Experts of a small language model: vocabulary 32768.
Below are experts of layer 3 (counted from 0) of a mixture-of-experts language model. Rows are named router (the router's row for the expert), gate (a neuron's input weights, with its number), up (a neuron's input weights, with its number), down (a neuron's output weights, with its number) and show model dimensions 128-191. Each number is 128 + 24 x the weight over its row's rms, rounded and kept within 0 to 255.
After each expert's rows: "gets" lists some tokens that make up at least twice as much of what it gets as of all text; "comes before" lists some tokens at least twice as common just after its tokens as in all text. This comes from a sample of Wikipedia text that the model never trained on. Tokens count by the router's weight.

# expert 20
router [169 118 134 143 134 161 162 106  64 141 138 142 124 156 143  98 134 108 124 145 105 104 136 147 134 108 116 124  86 117 178  94 145 112 126 102 125 103 121 147 109 146 145 123 133 142 140 109 122 159 149  88 116 127 111 134 117 106  72 130 126  96 124 100]
gate0 [152 123 130 142 117 177 172 118 110 170 107 147 132 105 132 174 156  93  92 135 104  89 111 140 143 149 150 127  78 100 131 162  95 144 147 128 132 138 157 138  93 147 169 120 101 124 160 171 130 116 155 134 140 113 151  95 135 140 128 112 130 128 113 132]
up0 [175 138  82 116 103 136 111 134 108 122 103 148 140 133  78 125 170 115 144 102  88 102 142 119 145 119 126 123 142 106 117 107 111 122 141 152 110 113  90 140 125 117 178 105 136 113 153 152 137 135 142 119 144 134 164 122 108 138 153 122 144 114 110 126]
down0 [148  93 116 111  95 100  99 138 160 122  93 154  51 115 128  97 118 117 155 191 133 154 142 112 149 127  95 149 141 105  99 166 134 138 117 108 118 137 133 169 151 122 123 129 102 123 148 152 138 124 127 112 152 137 144 146 130 132 149 126 118 147 133  99]
gate1 [152 120  93 150 139 162  72 166 112 141 132 141 153 136 157 101 119 156 153 157 144 126 147  97 147 130  95  84 189 109 136 163 160 133 101 107 157 148 127 122 133 121 129 150 149 146 109 143  91 164 166 119 116 128 142 141 100  87 111 113 122  79 113 154]
up1 [137 142 102 149 140 166  86 165  99 131 157 144 140 107 144 121 115 148 166 140 164 111 131 118 154 105  97 103 181 129 125 168 179 162 121 118 140 173 125 131 129 120 138 138 138 141 128 134 110 178 159 130 104 138 159 134 102 103 130 126 108  99 127 156]
down1 [134 141  98 108 104 167 124 105 101 127 110 117 138 110 112 131  93 141  90 143 164 108 115  87 177 130 119 134  92 130  99 145 163 180 130 113 106 137 123 177 143 111 127  99 152 110  90 112 162 134 112 108  86 110 121 141 114 114 140 138 133 127 102 185]
gets: "1", "2", "3", "4", "5", "6"
comes before: " |", "–", "0", ".", "5", "9"

# expert 17
router [163 155 159 134 135 133 133 146 105 154 114 173 146 131 139 130 127 101  85 111 138 122 110 167 142 144 105  92 119 127 161  88 121 125 128 144 147  95 148 120 115  80 170 105 128 140 140 149  82 123 186 127 126 132  97 137  92 132 144  80  76 106 146  86]
gate0 [154 138 169 112 118 107 117 120  50 124 133 115 138 154 168 118 162 136 142 153 145 130 170 158 113 148 149 125 121 132 134 124 121 136 128 158 133 124 131 131 147 130 125 107 108 108  93 111 165 169 167 134 133 119  80  92 115 113 111 115 124  95 155 112]
up0 [112  94 136 132 130 132 142 151 165 146 115 124 150 143 142 134 103 130 137 125 153 157 128 124 135 133 132 144 111 150 154 103 121 141 111  76 109 129 131  95  88  58 144 133 164 176 159 174  84  79  90 118  97 114 178 131  94 120 150 146 133 122  95 139]
down0 [123 123 190 112 138 118 119 115 159 102 148  92 123  87 142 115  97 121 135  98 146 130 110 126 143 150 136 113 136 127 129 168 130 115 147 133 138 125 151 148 109 126 157 167 139 112 152 132 120 125 126 141 151 126 140 138 183 126 124 153 121 146 145 104]
gate1 [149  92 155 101 126 174 141 161 162 141 135  77  99 116 152 120 105 131 157 130 159 120 127 143  94 103 136  69 154 124  95 132  80 136 146 136  90 127  89 102  89 134 145  87 134 104 116  87 125 104 121 114 131 142 135 127  88 138  90 121 108 167 147 125]
up1 [ 87 151 128 112 145 151 129  88 169 113 177 134 149 101 104 144 160 115  88 134  83 142 144 118 117 109 116 142 113 133 149 133 171 126 146 128 140 137 144  93 136 133  90 123 131 110 136 153 126 134 143 113 101 156 150 163 101 160 153 140 176  79 116 127]
down1 [157 115 139 114 141 168 144 107 123  50 131 122 159 122 160 139 115 130 141 159 115 119 115 159 117 134  77 139 134 162  85  95 147  92 128 112 121  93 158 125 148 116 120 105 109 159 144 109 141 129 159 124 142 181 126  83 139 153 109 122 156 126 181 121]
gets: ":", ",", " |", " –", " /", " -"
comes before: " ", "5", "4", "N", " January", " Animalia"

# expert 2
router [151 138 106 133 128 156 127 136  99 154 109 110 175 107 134  72 123 118 115 117 124 116 146 100 138 141 102 147 148 100 137 133 135 125 167 119 161 129 128 132 172 123 129 140 116 130 122 119  98 129 158 137 115 181 118  73 120  94 159 142 148 130 193 113]
gate0 [141 154  74 139 158 152  94 125 126 143 123 133  57  87 100 126 146 117 142 119 139 138 119 129 130 128 114 125  93 126 150 142 131  82 131 108 130 143 148 163 133 162 133 132 147 151 158 163 126 153 149 103 136 121 116 146 134 114  77 138  99 121 111 123]
up0 [113 144 132 151 132 114  89 115  99 101 120 125  84  82 128 170 139 157 126 130 103 140 162 121 163  99 118 148 122 137 128 130 129 100 105 128 146 114 148 160 113 136 115 175 132 145 115 141  97 148 155  94 155 146 110 117 116 117 133 130 132 127 123 136]
down0 [133 108 120  82 141  76  94 152 134 116 127 120 122 137 122 154 119 178 124 106 158  84 128 120 117 127 112 130 145 140 150 122 152 133 135 127 125 135 124 112  67 119 136  96 142 125 100 127 162 120 160 105 129  86 136 143 134 159 114 101 146 137 133 115]
gate1 [111 128  84 148 126 112 140 133 143 120 151 109 112 117 140 133 171 151 136 145 127  90 155 133 128 115  71 112 126 152  91  84 116 151 129 111 140 101 133 107 151  88 133 124 139 160 114 121 135 119 164 130  95 139  78 125 128 139 114 121 100 144 143 147]
up1 [125 125  84 149 122 129 153 162 132 120 140 145 104  97  68 114 128 114 135 155 121 130 141 148 107 143  69 130 170 135  79 108 127 136 131 120 138 117 113 113 115  86 119 152 155 172 118 123  92 135 159 145  88 177 118 129 119 104 137 122 120 131 131 151]
down1 [ 97 147 133 126 188 148 193 148 140 144 136 110 152 113 130 131 143 105  76 120 134 149 136 108 125 113 131 139 124 155 156  81 148 136 123 131 111 103 150 120 110 168 129 154  89 167 105 134 102 138 124 133 148 111 145 182 170 145 144 121 142 139 107 112]
gets: "0", " million", "’", " Gold", " up", " gold"
comes before: "0", " |", ";", "1", "–", "8"

# expert 15
router [146 108 122 123 159  88 142 150 104 144 122 144 126 131 151 128 164 120 100 104 140 133  76 166 114 118  61 142 122 115 115 115 140 145 167 114 113 144  93 154 109 146 152  94 136 135 158 147 147 118 139 107 169 163 111  82 107  93 153 113 132 130 139  97]
gate0 [139  83 108 169 101 166 154 148 170 105  94  92 115 110 153 131 118 136 137 186 150 126 125  65 145 103 116 152 141 115 113 126 129 118 146 120 134 142 124 119 118 118 144 202 103  83 112 135 124 127 157 148 122 121  89 136 119  79 116 136 114 148  99 104]
up0 [121 100  95  88  68 123 118 148 125 102 156 102 131  98 147 125 126 139 131 122 137 150 118 107 144 127 143 112 163 151 104 118 134 164 140 130 130 120 134 133 130  88 105 129  80 122 105 127 127 156 159 109 129 117  93 167 108 123 110 164 117 142 127 113]
down0 [ 96 146 168 139 102 136 121 132 148 119 150  95 101  57 135 108 106 131 161 117 136 143 103  79 179 125 112 172 120 135 147  72 116 128 134  80 123 137 112 108 107 109 133 118 113  83 107 141  97  92 126 120 131 113 103 159 143 207 112 131 128 143 109 136]
gate1 [107 116 147 138  91 133 124 171 141 144 150 104 134 128 102 124 101  89 147 131 128 153 100  93 127 121 147 136  97 143 153 144 155 130 108 112 168 127 147 120 106 136  75  78 142 146 128 153 107 103 137 138 127 148  94  94 131 105 123 149  97  95 159 133]
up1 [134 147 115 128 200 150 124 138 132 125 105 155  61 104 103  97 122 154 116 131 166 137 150 106  89 170  87 125 133 119 125  95 112 120 158 110  98 109 121  92  89 115 133 150 142  89 126 135 171 106 109 123 135 101 100 119  96 126 144 172 116 114 134 101]
down1 [113 141 103 170 156 148 148 168 134 107 118 151 153 182 134 116 122 110  97 111 165 147 119 133 126 147 140 165  96 133 132 156 124 125 166 107 117 146 133 155 104 158 131 103 132 119 178 105 120 150 178 148 129 165 146 136 194 116 125  93 122 161 131 115]
gets: " in", " on", " of", " from", " at", " to"
comes before: " the", " ", " a", " his", " their", " an"

# expert 8
router [113 135  94 112 138 122 131 146 136 124 120 176 134 159 153 139 149 119 146 160 169  75 109 156 101 154 110 103 106 124 116 156 147 158 106 121 129  65 139 132 159  98 168  85 118 178 154 143 114 107  89 116 123 121  78 116 128  78 162 130 110 139 119 118]
gate0 [134 117 147 104 101 128 154 132 148 140 139 163 155 138 113 115 117 129 121 137 127 121 129 127 105  80 105 120 139 159  90  97 157 117 115  89 129 161  80 155 172 101 151 154 107 104 150 126 150 108 118  55 130 145 110 142 166 111 128 131  74 123 104 130]
up0 [149 159 113 123 112 106 135 122 140 150 154 134 119 137 102 131 163  98 153 151 127 152 158 118 138 136 136 142 127  91 104 127 105 122 116 131 142 104 159 102 161  96 144  99 156 155 179 155 116  76 132  91 103 122 110 138  90 127 123 122 134 155 127 147]
down0 [167 167  98 132 102 146 123 121 125 159 156 114 137 119 131  72 107 121 104 122 125 101 100 133 119 139 157 132 108 124 194 158 136  96 111 162 147 121  75 125 108 130 129 159 137  98 149 152 131 119 141  97 137 130 145 106 101 112  94 133 153 133 101 170]
gate1 [154 162  98 107 154  91 145 148 146 141 133 107 125 162 132 126 165 119 145  81 163 104  93  70  49 150 104 140 107 124 126 128  94 157  84 119 138 130 174 114  90 110 126 138 145 169 132 133 108 121 129 126 130 118 131 130 127 153  60 109 171 160 147  87]
up1 [147 103 119 123  87 137  89 140 116 128 105 144 142 122 144 114 121 148 131 141  83 139 130 159 181 117 119 112 172 127 123 132 180 139 150 154 128 100 109 155 134 118 125 121 100  88 118 170 146 118  92 133 148 144 103 122 106 178 166 174  93  59 120 135]
down1 [138 105 138 125 134  76 105 157 162 126 124 153 132 105 166 130 159 123 166 136 126 112 116  98 137 165 107 129 131 137 136 109 112 164 160 128 148 172 131 111 161  96 121 140 137 152 110 125 130 142 148 153 126 148 135 146 144 116  83 153 156 128 149 183]
gets: " |", "|", "-", ":", "==", " =="
comes before: " ", "\n", " \"", " The", " Siege", " Candidate"

# expert 18
router [133 146 140 113  95  78 127 120 113 138 153 131 152 146 172 114 127 139 114 124 135 138 104 112 147 183 105 128 155 106 135 159 161 120 161 137 166 151 123 139 121 116 136 122 138 142 130 132 166 154 126 108 114 131  77 111 109 116 122 149  42 142 113 107]
gate0 [104 160 150 148 111 151 145 143 133 114 138 139 130 130 130 142 161 141 173  75 109 106 126 102 125 105 166 148 165 119 104 144 165 153 139 106 127 134  88 112 146 141 115 137 168 165 147 103 148 107 154  93 116 124 113  96  97 183  92 123 141  93 153 127]
up0 [150 107 164 138 140 110 116 129 158  91 123 133 135 145 107 107 156 171  96 164  95 128 111 141 139 110  94 126 101 107 112  98 126 159 136 104 106 143 159 127 132 125 116 150 127  97 119 134 119 143  85 103  86 107 126 145 141 132 121 145 118 120 120 125]
down0 [ 89 102 119 115 127 136 147 131 163 104  97 103 110  95  93 136 117 159 126  87 134 111 151 121  96 116  96 100 132 136  93 122 127 129 176 118 132 170 110 121  91 126 138 129 145 125 146 168 101 115 122 116  86  82  96 114 147 104 158 170 129 168 117 138]
gate1 [116 157  92 140 122 122 162  85  42 144 114  95 148 175 132 165 136 163  96  98 111 139 167 117  98 111 120 143 127 159 119 135 151  90 127 104 112 136 125 125 126 124 128 146 108 164 124 125 134 159 104 143 110 170 100 151 155 115 125 129 135 152 134  82]
up1 [138 141 149 124 139 132  84 200 179 166 117 188 157 114  96 126 142 132 119 129 133  99 145 110 136 114 138 127 130 132 125  96 157 145 120 121 102  92 172 151 100 113 129 132 123 133 192 100  92  57 125  95 138 116 140 112 140  81 119 163  97 128 130 138]
down1 [117 129  93 188 151 138 175 130 137 165 150 120 118 164 109 147 137 149  90 132 122 146 139 132 141 145 154 136  86 135  94 137 128 173  79  97 125 125 111 180 151  99 113 119  90 185 132 122  73 101 130 125 129 119 133 110 150 118 123  48  76 129 129 113]
gets: " with", " had", " was", " has", " is", " have"
comes before: " a", " the", " in", " to", " by", " been"

# expert 28
router [121 153 112 141 133 110 141 131 106 136 106 159  99 121 153  87  82 142  94 116 119 111  62 126 143 120  98  92 141 114 125 131 154  99 149 136 124 139  58 115 144 105 128 111 103 120 160 121 126  99 104  99  80 148 142 110 121  85 137 110  90 136  93 134]
gate0 [127 117 138 125 114 166 146 142 151 174 129 146 135  99  98 136 133 135 187 165 152  93 135 135 160 115 128 155 134 129 141 100 127 129 126 120 105 160 136  90 122 123 122 128 130 149 134 181 106 117 111 135 155 120 156 167 136  97 144 156 152  99 143 124]
up0 [105 139 142 103 168 148 122  87 143 102  89 113  96  81  83 125 130 106 192 117 139 130 155 139 156  95 112 151 126 125 157 139 119 150 151  98 135 143  87 152 119 139 107 120 114 123 138 152 123 141 173 141 108 118 174 154 110 106 119 115  87 185 105  66]
down0 [137 103  83 153 124 117 103 118 134 122 144 103  98 118 127 135 147 134  82 144 203 102 166 130 181 141 144 148 117 134 142 114 111 130 109 160 154 151  97 125  92 100 123 106 104 124  96 137 152 133 140 121 151 134 120 192 141 166 139 100 104 144 146 177]
gate1 [169 134  96 104  63  95 147  76 118 143 141 126 135 132 148 133 161 146 116  91 107 150 140 153 127 165  86 137 129 118 144  95 127  87  96 118 155 127  93 108 140 117 126  79 153 133 139 106 132  98 131 150  64 142 183  78 105 125  86 127 111 142 119 143]
up1 [178 127  46 139  99 144 139  90 128 141 113  99 132 124 134 142 115 105 105 125 136 121 138 154 142 127  71 125 112 136 166 109 129 124 156 106 141 140  92 116 141 138 119  83 132 100 125 117  97 138 136 145 112 109 116 112 110 141 133 151 107 157 127 150]
down1 [125 125 125 130 128 106 122 103 108 127 101 108 123 113  98 104 125 146 135 103 143 152 110 141 100 106 150 118 115 105 147 147 185 119 135 136 182 116  91 117 136 102 160 170 124  78 121 136 150 115 136 133 142 129 114 140  95 138 105  93 151 130 139 149]
gets: " of", " such", " known", " more", " well", " other"
comes before: " to", " as", " by", " in", " than", " for"

# expert 9
router [157 209 125 149 162 134 162 157  79 127 142 169 142 157 140 135 140 106 113 157 106  88 134 171 142 114 150 157 102 116 134  98 138  81  81 163 112  86 141 131 139 121 110 110 143 148 131 155 110 136 106 107 125 113 138  95 115 143 164 110 115 100 156 133]
gate0 [ 99 148 154 115 165 112 112 146 129 140 187 126 176 122 148 132  89 159 154 109 143 109 147 110 127 137 104 155 113 173 132 135 126 123 139  82 143 129  90 151 144 136 120 110 130 153 137 115  90 122 103 102 142 104 135 100 151 121  80 170 166  83 128 136]
up0 [163 102 143 162  75 143  99 115  96 132 134 128 107 166 107  99 142  97 148 122 124 133 135 154  78 159 149 116 123 124 112 150 112 132 104 129 146 127 129 142  90 181 112 105 139 151 100 125 146 129 134 103 152 135 122 108 146 169 149 118 103 156 151 117]
down0 [152 170 141 145 155 120 159 110 142 157 118 176 112 147 134 148 137 124 144 148 138 153 106 124 117 180 146 122 134 118 123 135 116 159 171 140 147 108 175 139 139 115 156 146 143 116  95 145 189 101 130 139 152 112 104 134 142 113 122 117  86 142 134 110]
gate1 [113 102 180 105 129 117 118 155 104 180 146 151 148 122 162 113 158 112 112 145 101  83 114 139 133 134 122 139 145 133 113 108 111  93 113 142 128 120 139 129 109 160 128 126 110  96 141 120 139 110  85 109 120 137 160  96 107  66 113 126 129 144 141 149]
up1 [137 131 119 149 108 142 140 117  73 117 126 125  98 125 125 138 107 160 139 144  96 126 129 158 131 159  96  96 122 153 118  86 109 129 153 138 130 144 121 159 125 146 135 104 168 104 134 137 167 102  70 120 127 161 124 135 144 127  94 127 122 155 135 138]
down1 [126 163 123 103 127 100  94 183 120 161 152 128  93 120 119 173 127 152 158 121 132 114 154 144 152 149 126 124 113 133 162 131 132 109 135 191 130 130 107 122 106 118 147 164 128 110 116 125 104 112 125 161 105 103 120  98 161 169 170 135  93 131 184 112]
gets: "1", "2", "9", "3", "8", "6"
comes before: "9", "0", "8", "7", "6", "5"

# expert 24
router [135 165 166 128 117 180 138 127 116 161 140 147 124 127 124  96 150 109 143 106 131 156 127 115  76 116 117 114 142  78 115 127 126 156 120 154 146 100 122 167 126  95 147  99 114 149 154 140  97 121 142 115 139 167 101 132 113  87 133  96 129 161 154 100]
gate0 [ 96 129 117 110 112 170  93 122 121 156 140 129 113 128 127 124 155 124 137  89  85 125 140 142 159 149 131 117 120  88 113 125 111 124 134 135 105 136  87 151 138 121 159  96 124 148 131 121 110 155 126 103 123  99 150 129 145 113 106 114 138 115  81 118]
up0 [122 123 139 129 188 125 154 159 150 144 128  98 110 113 166 115 113 151 117 123 127 102  94 102 103 128 127 110 172 134 144 184 148 148 101 135 111 149 135 109 117 165 147 122 134 114 127 119 131 130 112  89 118 152 102  97 196 120 135 122 131 139 172 138]
down0 [153  86  82 136 130 140 153 109 133 115 166 129 107 101  97 141 130 129 150 118 109 121 127 169 140 145 100 121  90 110 148  83 119 110 131 103 143 122 152 136 138 121 117  94 121 105 141 130 103 110 147 127 131 109 105 151 152 173 147 127 134 109 144 124]
gate1 [114 117 154 128 153 123 121 144 121 168 105 131 102 108 132 166 124 100  95 126 150 145 131  93 140 107 143 150 134 133 170  81 111  77 100 146 109 150 103 151 144 133 165 114 166 134 129  86  76 132 126  90 128 112 125 116 152 125 150 127 102 105 138 102]
up1 [115 117 139 130  98 138 142 131  85  84 156 128 159 111 117 100 124 173 149 129 117  70  90 118 124 127 118 112 169 134  95 168 148 130 164 135 172  77 148 117 106 105  83 139 122 161 143 173 172 122 129 157 132 118 121 113  93 160 126 163 112 139 131 153]
down1 [153 101 131 164  68 110 128  77 130 148 106 146 107 113 139 136 119  92 135  95 126 121 103 133 105 159 144 135 172 136 145 159 161 146 151 102 116 123 101 125  92 135  99  85 120 127 177 118 121 156 164 149  81 183 101 110 130 139 119 130 117 156 138 139]
gets: " |", ";", "\n", " World", " —", "/"
comes before: " |", "|", " ", "\n", ";", "|---|---|---|---|"

# expert 27
router [139 135 105 110 145 138 147 129 144 116 107 149 156 143 148 131 107 108 139 176 110  88 128 125 129 121 121 156 104 124 127 115 111 144 101 161 146 124 137 182 143  93  98  89 176 153 165 149 147 107 166 122 141 131 155 131 124 103 123 121 143 117 122 134]
gate0 [150 155 155 107 143  91 126 168 107 155 119  89 145 120 164 153 111 129 125 147 114  73 131 164 105 133 123 112 100 131  68 147 133 121 132 125 144 127 152 128 117 158 126 124 129 131 154 133 134 145 140 195 129 114  96  96 175 129 161 163 116 143 148 163]
up0 [187 125 161 118  96 111 149 147 120 125 128 104 137 145 145 167  89 153 117 150 122  61 119 163  94 162 112 131 136 130  79 119 134 136 130 121 143 113 159 126  95 137 137 108  92 157 153 118 123 161 111 126 164  99  86 139 152 134 133 120 107 117 134 156]
down0 [101 166  91 122 131 136 118 107 122 146  77 157 111 114 159 133 143  82 135 107 149  95 171 110 117 123 138 126 151 112 115  78 123 123 119 176 142  93 153 105 105 146  69 109 158 156 142 102 113 125 132 137 136 135  90 126 122 142 162 125 122 175 115 138]
gate1 [150 122 114 133 105  88 102 135 114 126 134 120  51 154 135 122 113 101 119 143 146 151 172  81  82  97 136 154 143 121 144 105 116 121 135 154 139 119  96 129 130 122 108 175 120 116 103  82 130 151 137 166 148 109 132 149 130 155 136 139 124 129  96 137]
up1 [173 109 102 135 104  90 111 114  72 133 117 173  76 164 159 115 117 110 119 147 130 180 163  71  91 110 146 137 148 112 146 113 129 125 147 145 165 149 108 134 125 115 101 137 136 115 103  87 141 141 133 147 166 120 120 155 137 140 143 157 114 124 116 140]
down1 [ 83 124 122 126 145 133 118 118 156 118 124 123 145 106  99 159 112 130 170 149 125 124 114 150 164 167 150 131 143 157  84 162 146 133  89 115  93 127 124 172 121  82 142 105 130 150 134 166 157 100  87 139  99 149 134 128 123  92 139 146 108 151 132 167]
gets: " ", ".", "==", "=", "\".", " $"
comes before: "1", "2", "3", " |", "4", "5"

# expert 30
router [130 149 130 124 155 116 146 165 107 128 159 153 153 136 146 120 133 140 102 124 101 136  87 157 160 104 132 149  97 103 130 135 137  75 173 172 149 136 112 124 134 136 125  96 118 170 130 126  95 154 176 120 133 141 130 131  99 109 171 108  97 139 111  89]
gate0 [119 108  80 119 113  90 144 118 119 153  91 111 141 102 157 127 120 128 145 172 129 118  47 136 125 130 119 105 161 123 104 148 141 114 164 101 149 117 114  64 146 156 123 140 170 127 151 115 140 126 125 113 169 140 169 117 120 138 177 171 133 100 146 177]
up0 [131  93 143  88 149 119 138 177 146 144 104 143 141 155 132  80 122 197 143 130 158 100 100 112 139 158 117 114 152 123 139 142  96 161 117 129 149 137 137 121 165 187 135 156 123 136 126 122 173  88 167 115 135 136 140 128 129 143 137 142 120 137 116 169]
down0 [157 103 117 153 108 146 100  78 120 111  65 149 132  90 129  90 108 100 128 174  98 179 108 180 162 125 101 154 123 173 137 111 116 127 135 107 113 118 157 145 114 136 129 156 174 130 125 136 121 133 139 121 114 156 146 135 150 139 135 150 135 123 145 115]
gate1 [128 113 120 187 144 145 152 128 137 151 126 130 125 108 120 132 162 147 155 138 115  91 127 146  77 146  79 140  72 144 109 130 153  99 131 142 162 132 130 163  97 145 106 113 118 162 123 118 145 146 162 153 122 145 116 132 128 159 127 144 126 139 133  98]
up1 [111  95 103 157 137 129 154 137 119 165 137 156 116 142 132 131 141 107 138 144 133 121 139 128  83 124  91 140  76 151 109 132 115  93 155  91 167 135 105 120  75 120 116 114 114 134 142 128 146 133 171 175 117 120 157 157 102 125 139 181 113 101 119 126]
down1 [140 131 132  95 120 122 152  94 143 146 143 105 116 123 135 145 109 171  97 119 101 113 122  96 205 162 132 182 147 120 142 136 114  92 116  94 125 122 143 116 145 125  76 143 126 120 139 102 144 159 127 149 109 118 151 119 138 134 123 115 146 145 117  93]
gets: " a", "'", " first", " one", " an", " two"
comes before: "s", " of", "-", " round", " years", " place"

# expert 7
router [183 114 114 164  99 128 140 133 110 149 100 170 135 142 132 113  93 106 124 115 103 101 108 185 103 153 145 167 103 118 132 158 148 107 156 149 157 128 134 185  84 133 135 100  97 130 102 155 153  92 161  92 106 115 144 122 127 129 110 118 151 155 103 150]
gate0 [142 134 103 176 189 158 119 124 101 164 145 135 140 111 118 138 121 111 123 168 165 157 129 138 113 127 171 127 119 124 130 122 162 109 103 131  86 113 129 161 150 154 139 134 106 134 135 134 111 127 143 117 145 121 154 128 124 139 155 139 175 152 184 144]
up0 [155 142 138 155 180 150 121 118  92 159 123 115 117 125 114 108 113 106 150 147 133 134 121 138 119 121 139 142 100 105 137  92 103 104 133 136  83 120 170 125 127 143 163 125 121 146  85 136 122 128 141 158 172  94 117 139 126 132 160 138 137 151 146 119]
down0 [173 141 127 118 104 161  90 109 134 155 124  93 148 113 139 132 121 120 124 144 159 137 138 115 148 111 109 124 130 115 119 107 140 189  90 150  94 127 157 100 143 124  99 147 107 167 139 141 152 138 111 188  99 138 176  90 118 124 107 118 146 129 120 127]
gate1 [168 172 138 116 162 156 208  97 121  95 117 110 130 101 135 137 113 124 100  90 109 153 126 124  67 165 140 145  85 100 137 132  94 136 141 132 133 162 140 130 136 129 135 125 167 104 135 106 143 136  93  94 143 141 104 129 109 148  94 124 121 136 129 160]
up1 [132 201 125 120 137 107 157 130  90 137 131 118 103 116  88 135 134 137 133 104 137 127 114 104 146  97 157 126 133 111 118 178 107 110 118 116 117 145 124 160  79 142 139 151 132 155 144 125  97 152 118 104 125 129 119  91 148 126 111 170 101 150 106 139]
down1 [153 154 118  70 126 158 113 126  93 162  74 111 138 122 135 163 149 146 116 112 148 114 115 169 127  78 130 127  88 156 159 115  94 160 149 109 157 116 138 158 134 179 145 105 153 131 111 120  84 155 107 159 135 103 128 141 128 137 143 131 148 135  98 146]
gets: ",", " |", " and", ";", ")", " &"
comes before: " ", " who", " S", " A", " New", " L"

# expert 31
router [127 115  90 168 132 109 137 168  99 166 114 133 108 183 139 128 145 101 121 132 133 133  69 152 117 110 162 158 106 116 147 141 105  98  76 156 151 125  84 152  85 147 129  95 103 157 115 121 128 128 123 158 128 137 153  97 115  59 164 116 129 133  97 129]
gate0 [132 160 118 120 169 146 107 138  81 140 147 113 127 124 145 118 108  96 147 145 161 154 102 145 137 111 138 140 128  98 117 189 102 126  92 118 140 144 151 131 106 118 169 171 121 122  79 180 118 104 194 136 100 145 163 132 114 131  89 140 106 133 162 130]
up0 [156 155 134  88 184 166  90 146  92 138 161 144 127 142 153 133 133 113 171 134 172 157 121 145 142 128 127  98 124  89  76 166 112 136 113 141 120 133 157 125 139 113 120 189 110 115  99 159  87  89 165 152 100 151 128 121 126 138 102  94  83 163 118 129]
down0 [100 134 144 153 133 160 152 124 153  96 147 158 108 155  92 103 138 121 119  88 136 137 105 112 139 124 138 144 122 134 132 119 164  94 107 122 125 141  88 108 110 175 108  61 139 109 158 126 130 114 118 130 161 181 107 146 157 122 177  88 117 114  80 135]
gate1 [ 75 104 146 132 141 145 145 155 112 124 115 146 119 136 125 176 131 135 151  99 140 140 139 170 165 145 147 143  98  86 135 146 119 103 169 117  73 118 108 138 170 136 139 103  91 132 128 158 123 122 130 138 136 119 132 106 161 132 114 112 149 161 138 147]
up1 [109 117 144  95 108 119 127 105 135 147  97 162 128 105 138 168 136 130 135 124 113 134 136 114 110 170 169 123 120 136 112  99 165 155 114 184 138 161 113 140 123 131 113 112 139 110 126 156 121 133 108 129 121 123 123 143 117 123 109 131 143 144 145 192]
down1 [ 90 152 111 134 125 132 148 116 141 103 117 139 148  96 126 138  86 108 105 135  78 125 122 112 118 121 129 109 187 149 152 114 126 141 138 157 129  96 166 136 138 160 194  99  94  93 125 156  84 106 106 131 109 114 165 162 114 147 126 115 108 155 132 156]
gets: " that", " which", " to", " who", " as", ","
comes before: " the", " he", " it", " was", " they", " a"

# expert 14
router [162  97  98 174  98 138 139 101 170 184 133 125 103 117 147 105 128 134 149 148  96 137  85 157  99 131 123 132  95 116 107 150 159 122 163 109 179 127 104 157 130 161 106 110 119 110 118 103  96 102 146 114 133 153 111 143 112  84 108 109 143 116  94  96]
gate0 [183  79 169 133 135 108 156 101 113 128 121 130 150  78 170 157 106 159 139 144  97 127 158 128 106 136 158 116 116 142 104 147 130 142 138 150  98 141 130 156  75 119 125 134 106 110 115 147 139 141  93  87 129 105 116 142 134 156 154 128 133 144 110 153]
up0 [141 122  88 156 123 141 158 171 138  93  96 145 117 118 121 130 187 158 105 128  87 183 126 140 131 118  71 152 121 130 151 126 111 171 128 134 163 147 143 119 164  99  95 112  87 134 118  82 132 131 161 128 127 141 128  94 141 121 139 160 136 133 156 125]
down0 [124  98 140 117 142 161 202 133 102 172 139 113 127 117 128  58 117 152  88  95 142 137 152 129 143 146 120 140 121 153 144 129 176 103 118 123 160 132 110 144 142 139 122 120 160 104 149 142 145 137 130 121  96 156  91 126 132 112 165 136 163 139 148 132]
gate1 [ 98 119 112 122 126 142 142 178  86 137 162 141 136  87 159  89  84  95 149 149 108 119 129 152 148 103 134 122 129 145 143 125 178 151 138 120 143 106 144 154 139 122 124 113 159  93 109 139 136 160 191  66 142 151 108 161 136 122 130 159 139 169 126 105]
up1 [ 92 153 138 122 122 168 131 125 127 130 176 176 140 140 143 159 114 145 115 111  94 125 117 145 171 144 114 146 151 154 156 128 161 157  82 112 111 114 144 114 119  91 146 153 145 112 118 147 159 117 150 131 144 166 100 173 120  93 108 131 139 202 130  93]
down1 [117 139 113  81 104  65 175 141 123 118 129 127  83  93 156 123 133 161 139 156 125 152 130 139  97 162 142  79 109 110 128  90 144 126 108 126 129 105 142 127 177 123 121 157 146 106 139 135  99 158 127 111 109 119 137  85 158 147 153 147 124  98 129 145]
gets: " |", "8", "9", "5", "7", "4"
comes before: " |", " ", "4", "5", "6", "7"